Experts of a small language model: width 448.
Below are experts of layer 9 (counted from 0) of a mixture-of-experts language model. Rows are named router (the router's row for the expert), gate (a neuron's input weights, with its number), up (a neuron's input weights, with its number) and show model dimensions 224-335. Each number is 128 + 32 x the weight over its row's rms, rounded and kept within 0 to 255. Numbers have three digits each.
After each expert's rows: a language model's description of what the expert responds to. This comes from a sample of Wikipedia text that the model never trained on.

# expert 38
router:169106122155117100166080140138120173156216194170088086192133181074129131144155182191145143126193123124167047079083123159126098142146138145172132076175152188117045093107118098121120139159083121129143149156133070149057135125116162123129162150102133132082083161102154113129116090076139111111108122152157163130098101087136084078154138085100
gate0:125063141075087141118188182052061111132166189156106127093192156109160170112087136110126152168192131110091095166095112078154092148146099057064092069115168097076094137154161103122105133113123126081148157121150123173112149147157111161082129147177111096073131105143139114105129121121086086112067047101121069190111089136129093118139114121141
up0:105137099117164106150113096123120093133158114160100121133151113111123123129125197122087136154087129100195130090131170159180100108125132190109121158144150150143071118164097181166152109147100181086058152098169144194128103166115175180127080113106170139122152111132172121115165169115106165211149122157115123118137175116196083091161070115102
Line breaks, capital codes. Line breaks in infobox lists, was/were and can be, and capital-letter abbreviation pieces like OH, TN, SpVgg, BC.

# expert 29
router:107086116120129110126099111091091141158127152148116083125119129082110110150151121180181161110170163182129042114109045183127128195158149155159131121161109156112114093153171090110076087181138151123095094163148109125105195149080146081100139149084124067068106168150143133159134091086140120153065137132161118120107127097075122143153130092119
gate0:118176135122117204093128139102132136198124136164162150141127161155150138135152148121148162050099126096075144132130093199144172139134109130136110126055158132120164133086167056083077107104109084162152153103058165135185094100074152153124124123156098118129126114130081173051142116083181167153120164139122194147185064125136114160115101108105
up0:025182116153145140107139158118133114110153110113165122099115125138137104152162136175091116178095080149126139081154129110080083140148115137118175153136124113151168129122140145217100184143152114111174162160150112096132124101136096149131101136126107129108150119157171138113100077096123187127198153166051085204127120134070143185076156117173
Given names. First names and their pieces before a surname in lists and tables, such as Robert, Richard, Chris, Nicolás, Judith.

# expert 5
router:075103101106121135135095166164098153130107157133105132146117143114130138183161184167118130100128152163177099084115084182131155178107199159163144117168167148143097149159137086121096092150134193096085135181122133140073164142097163137066137146110125104114129178121129119141125102096137101102111097112125125146151113097092088110149121088095
gate0:089124138141165114105119151140107175134086120140099093165107100100150147154141165141132131098136176100095100136130127157090151145181140172142166126117073116189071065173183077156198062136111098153054095135201102150101214140170125076074123132103066068123065113181164100171108106083139147160156108145096112071067152147135138158138147116123
up0:136150154193090134135158196161142141113141100141118138105093093094146198154116138138095165106120120124118135133139111188169171096150150172075075056186171154162107168122144074155179106130149119157070132121082121160171138123163138158119161125117106176151159109127115153105138167188139093190163159155134149069106155104175132159123061086125
Prepositions after predicates. Prepositions like for, in, with, on, to the, right after a verb or noun they complete, e.g. investigation for, enrolled in the.

# expert 8
router:091142113106111115165102113103102112192155148132168151155129152057087156146160133178141136127137165094174123044100144143123156154163111147162133129121157151125101083154148110068118069157106126069119156105150100174120159166100171116065110185067145095066110148122143120196101122078181100097082145158134114124136111136082106131139113104122
gate0:122141124165103178113138113172151117192139141132105070139130062090092178199116105143139113130087175068158096114141109113142120106165134099125151090112184102120071154148119142092151069131111152144105125127083115120142137099155140127147169108138106095107218215143154105132195090071141133140131081179155116075157118137114085182185144128125
up0:157132115134209145077129126128097094100112158120118120111146179149160068058117134099168181108140141164136123133134219108093148108146113141128092147134071096124197111179131142140141153107139133143113163173114131118132131156144132105163071132125085106180123097084119129144052161176124061127195169122097043127146155072107169094152166082155
Standalone numbers in data. Whole numbers as table cells, codes, road and model numbers, such as ZIP code 45, FM 92, Type 166.

# expert 3
router:084129071173101136154144104176101165111135123150123077174109146107145134109156148165157158076103172115139096034122088122130095105171123121189176092130112145119079069142158037099072114176136146110099139115104117178098194149115199090081156144111150090073110186160151128159122112117158112097083107165140176117107095103077154126173102068086
gate0:110061114160081132141203131157129163101213131129141100097101172112138088172164122124097119171114162184155103139141085150188138153144201152169149119101096178129110132184099122108164098153135156145145138165089123131129120195110160158090092179124136134097170146181124108175095123131134155158125143113153160167122141078135105108139166167104
up0:098129117140058096091155152099152151158176134097079089110115127132130111122181102157083083173127120182195076152138098116119126191179179161146098166094058192163141155082123094097134112183104144158135171115108197149130139143080148097149103136153113135087118176124158124159132126086120150120160100129136137078222161075184097156158110179114
Heading markers and dashes. Closing = / == / === signs after wiki section titles, plus hyphens and en dashes in ranges, ISBNs and coordinates like °W.

# expert 19
router:105122099126128103116119126146131099165138141130138082157094132127114134125193200159092186093144185185106132072125111135147149123180139125149121106163120123124105106164131076083104077161126140113103148162164096136127190148080145076057155121124109084046089150095108051154108103106167120110078124117172112129115132118054111127179106123145
gate0:138072124140096143142170113075108126142126111121152040104107198164110121133159205132162101148097118167120157095146115126128129131177149147145206094096169165075139131092081115107096077129126113086130102204082181067098110133062110196159095175136169107063147101176159155159097128168157151097097123173159154108148101150103096133140166110099
up0:101113138110086081122063104111106164100134175123157150088149134154121107176161173180126193206119121192078079067152115153110125132167148108125177158132128160088153073108084146162112131124174098075187136182071096118126134126136150144137161107116129200099160141113126125093108122111131170163159125172153114153165090106052112137139093156135
Nouns and verbs after prepositions. Content words after for, on, to, under, plus hyphens in compounds, such as under sanction, gave birth, in reserve, on-going.

# expert 27
router:055101099114140112134107133113127128117113176102142077153131157116124170146168158150147187123143128128147035054100122165114147179234147132119128131124181187162074104114119088093092125167098140100098094143106078144090158144080130089112124141069105115090104138109158105147119163137173119083092101160171122182131110106096111056149140119104
gate0:107058140150084164073157204118103142128105156145151215152137158148158070125131105114103173107179110185057068175081113161127109111144111142118120115125182078107127084118149150133139180110138138103115134163145148165144152140050112115124151161078181080126136101147103097163113077125102096144078121082130076219117120104129165150112157142111
up0:111167122114103078095148140168097100133154109162125162150136159142075106103160090097115149091123123165081111127141098162115137129117159120114149114131119151194101096127150143099134157164139136099110075166123139128127154149124102131110171106099161021158178105151076078155135137078152114154065116164201128162077170095066172140131146128060
Line breaks and contrast words. Line breaks ending infobox fields and list items, such as Country: Belgium or Died, plus contrast words like but, however, although.

# expert 10
router:090116120184112122157101103159177168138172138119084069140103162069110142150187176140169173101163169140188085025141063145108141181119166112170092122199134170131108148128156121059095091157084165127128124148133104142106170132111177124116135160096092096110126157115140113171085140130153143124083115157131138135128150118099084092146151148110
gate0:142115101113137176036172151087105153134133053167150108152109135124126103109079125145137107129089111121165105101176152119087088136088192156084124100136110146124122050145106093127123121111135099060106141160110083111145070142115073103174108137047143089096118075113009146183097106087084167135173154131107112175107104129114174114115116165176
up0:144103091103165119145107112126098171165162110113142154144142113139097167173153111131136059127162107066131123155097048120087187165115108173096131169157085130104113110166089072091167134107136130118084115141126210068127123133184146071130198131142189123158115151128138142083182100115129114190144106167138114067151171169096104162146133097106
Year digits, open parens. First digit of years after dates or commas, such as 1 in 1995 or 2 in 2016; also opening parentheses after names, (age.

# expert 47
router:070112105130111162117072080177099137122200115167132112129134141067076144188127131198143150120144135119146057046122054183137176151150135111218133139167111157101106132131131112080084119170106154127102142162141145145088158162094121117114157136104120151031130134090183103142136176082169122073057132159175157116137144101107090140152083112073
gate0:053163138112144121118130087134104172079127090114169071109146130126125184133167158150156084106117114134162088103138087110127142078174141154149169151076150148142123106122148085068112112130109137071117053125096142150088110134087152126099150143091146150057071156164108172138078150132113119113159095201102161181111117107143147147083137150169
up0:112139111110122157156136140136220129164170171169141098162031102139122095129076116035098128124072148126143146066116183167127107184101153114064154140131116168158130085081136150116079138165074145146133162105142155114142165150141111189107147132166110078111190115122125102168161126185109112121074197078161146087168127166134068083137106122147
Conjunctions in taxonomic lists. The word and or a comma joining species, genera or other list items, especially in biology: V. labrusca, and; Hexagonia and; eagles,.

# expert 21
router:128103105126149132174110133145091142156104130130130104183112151066136120136186142159134118135156095178097079017121063158139148143159130128171107148129173216118099137129166072131086127169108154121103081121091137154119164141066147130087181179092058095048053160115122099148108127090135110121115123103189144157093130080070103138134150104102
gate0:160127091164116126175162144129125094131134122129158134136170135126147183141118043115070104143156104155142131169146140066105167115128118178105123162156198151133141166163149074130146132147111134127123113104150124140089124085113125163091062160074148154103085119137138127201134026106074165096100168126195173163119154117108130142131146110082
up0:107088111131154121110081115145221070138152122104154169092137135117174099090123106125162131143039125101105111104178115124087163166145071158111110165159167135145130118131068103109125169149124122111156084101146139101176154175147120201091077143121110103150137206112111154138133130109166096112154148189168095144128139125089122136161107075105
Place-name pieces. Endings and inner pieces of place and foreign names, such as -shire, -dale, Street, Creek, Khorasan, Mahneshan.

# expert 12
router:074140066122096165147127168123125162126116164167110134185112144141094141130135183171113146122150136139195046044118091152139147155141109126121097143149149169127134114131166054139062140163123212088068143177108100197124188153094139102095116203101147097087107198131112056122094147146188099128073117167156136158146124118124119115090128066111
gate0:106116100161046161144104138107114168126144132107082134184132150172145120082109135108094123114097113099132093085087108208141143134104117065135163115170153140151123127136158174098208119125114128180139155135132168176056090127107137146198134178149187114102110158091136140161083103167159086128119129108134082128172115154136123107119089061163
up0:129090088189131084152098179114133133093099107145176127147121103131109096145135108094118152155087175189060158100068110083121133150143087122093076110098098145147127133158127138139116137150151143140157121115141080076194128147111114105075161081162076149102136115091108111141137160031103169120141156099101142110129138086102112142154145170091
Line ends in lists. Line breaks ending bullet list items and table rows, plus commas, semicolons and closing cell separators after names or places.

# expert 7
router:155117079159144143136102140173091137140142173152072090188131184120082116112149194158139136091154155141180073091064065182118138150142133107151167126132105187133092116118121136115110089165176152110115151153112125198120135145091189102113148172126086082125071138137171090136120142141171073125111147111143146131133110062117102099162100075115
gate0:151083143115119185151095119156161121118188131108078075115156128154126141120089194098148115129152130172116113141136144096155123145164119173153138104108106105097096107127089132176113126098120059136124096146141148139165107156138115145146151171137058103154049164119050126107162070153125140164051108147146160171167064115165101142144124118110
up0:108208115114189134111089147170158156126146125129123108135143149196104149138158097110129119162124084094138117078119145130147120051082098104147201108121101121157138122164157171098120134136094141138160089124122141106149070133141116084112220078164092092103122085155099084174097092124077132141101081154116116174128186112143067126154149141111
Verb and adjective stems. First pieces of split verbs and adjectives after was or is, awaiting an ed or ing ending, such as und(ress), sl(ipped), d(ull), bar(red).

# expert 1
router:094097077132106072160143110158098143143157156155129085150128149108050122111199168144175137070185144141119079096124095160120176135127137063186140118144161142109116100152144075110059123157119137088139078143128124122108162147117163125092154123128135084081093156113097092149135155089168113168103144165146127096097139106145092106142082063083
gate0:123115065162112149178119139171101070181171149055149112149116150112108140145124104129104126127146107132072177091106080145199109185199177156163161114136148130085185137121129132109135117120103091154085116155123090134130146137077096135172092138169150116103127107139147135112121139072158104133119106060121128182164107170139161098109125147111
up0:117141177161154165140159093151175099117148140117124135154162123106109111096092172100167141092114093085159124113096151143147155166100121133125117088142129147186082110113148127107089136149092214171166129136100200162098164111159139121130137118144119092139140113131152119138093093100139103141098120179133061118152080133083146105091156060144
Surname pieces. Surnames and their word-final pieces, often in tables and lists, such as Jones, Coll-ier, -berg, -stein.

# expert 23
router:048136089147121104175120136102129153135131133103129114160140178115093131117169144172148117138187173070116152048070131156099152116120136118192120116135177174071158072152135058084101086180145152146120148163123097161136180141111136095115172137118108114045059183117119111161133140087185086096092168111168149157119129101095127169165159083136
gate0:128138107143179141151113143112087097086111147141151087162152181096181156135129167101172135128160163131135146088097118158105054111128150142128090094129150152055174102133110077096066142113176116129092114157160190158133137196142134114107107158109123167108184135111069155119109105104146167124136084150146111131100071079253147131133206098150
up0:137174177161127078106148128142177099125121142100102133156111225171115082091069102174174134091132106151138111144110149145123085132116072045161082055127141042071134164085124148149141138118101096112130071158171105104107127117123132110080101100127101147063122094156070092102146091095160126139146139135177109164084099140124094148142167154119
Chemistry and LaTeX pieces. Inner pieces of chemical and technical names and LaTeX math symbols, such as atomox(et)ine, galact(osamin), }$, geometry.

# expert 45
router:067092110125109117149104139119144150156157135146107103166132176142098153125152203184147158137150134154168109067146119166109115140140165102151085131147128186104092091169158088118117062142127141125113151159179107152073155169054168081102121172083119103106096136098156027119106116111190113106117133135197099163118152134059105158142104102147
gate0:127114106144127135131102125122126107137077106088094119139130166118140148108124130087141144119157194067173122106125129153118122147138136103130120074146163106141082129143104092106117042104179120127134177130141165170142173164163133116117113146067170083087130171128161098149111099093124203076079056036139116143102099126059182159110140165112
up0:156143145150147120134164139129165104074145125149126068127108080168162125172131131203110079097102159151112149170077123121196158114153104170145142127073150147132203068108128144127147169170098121108139149089150152145138181128101173147157160083125071104201105113102142137110137131123133094153131178122121086086136185132137064106097113149120
Head nouns after the. Common head nouns right after the, like team, season, government, city, film, album, death, often followed by of.

# expert 32
router:064109106155101138179110130133071122135174155162141113196128117120094140134168180201149143137152150158152081085115087174140146118126143084119164110146142137134103132166121067105101111191145126082079081182080135152107192154099132067110170133107109114049110199145151105099111153051147110078062097128172145120092138112142084100167121148108
gate0:100106193118120164150113180137189095142128144146198106109108104112144106094126065055161108140117145151100124102057158115086190170096073118115155205155114180093154140107110173158110105135124146111153191186118114120075174162149124127155194128138131114167171161160120105176098136117185172118120141082107144127123104159132167177115199082164
up0:176136066044118187052107150102090097174068207140166142162086131112123122170093146110140180094186161057148171112182168145142134084128150120121167108107148106149187110077168121084120121157138147114111128117117100148113130201154115058103127121198094100143067098087138151127123118162093103124120162089103067109146169177182162095125145147115
Line breaks before tables. Line breaks and paragraph breaks after sentences, headings or header rows, right before table rows or new paragraphs.

# expert 11
router:072108162135085158150096184149163122163153152132116112172102131079116155120187141114120138085178156176104062061098085121129142141150155095139137106173121145124116090132110072118112070153155148103123140104174116108132157136078157083085173154123076047063102131065141130148098137100170126104155126134185163142071078147096143167106151080117
gate0:151087151136079106108076119134186063185133104071128047170120079090149092043073118137101106140120153145129099117088158147137099123102101164118124096123140095111177151150138111149140161128091178091146162150140163113169136114118181097098157116113100118114057168144072144171111167079163092117165126127141092104085122109143162104092163165147
up0:162102156092123162100122067133160200134112143148115147089079132091131148206099127127038110142131095189133093121134096109110130129138050157129148154173122171118129112176165097151165162087091092142091109096094092123091127107094204101145080156160120127111108137143130100164178094109069109172122143092031134076169152121099132124141145124105
Nouns after possessives. Nouns and word pieces right after his, her, its or 's in biographies, such as his father, his wife, co-founder, be(aches).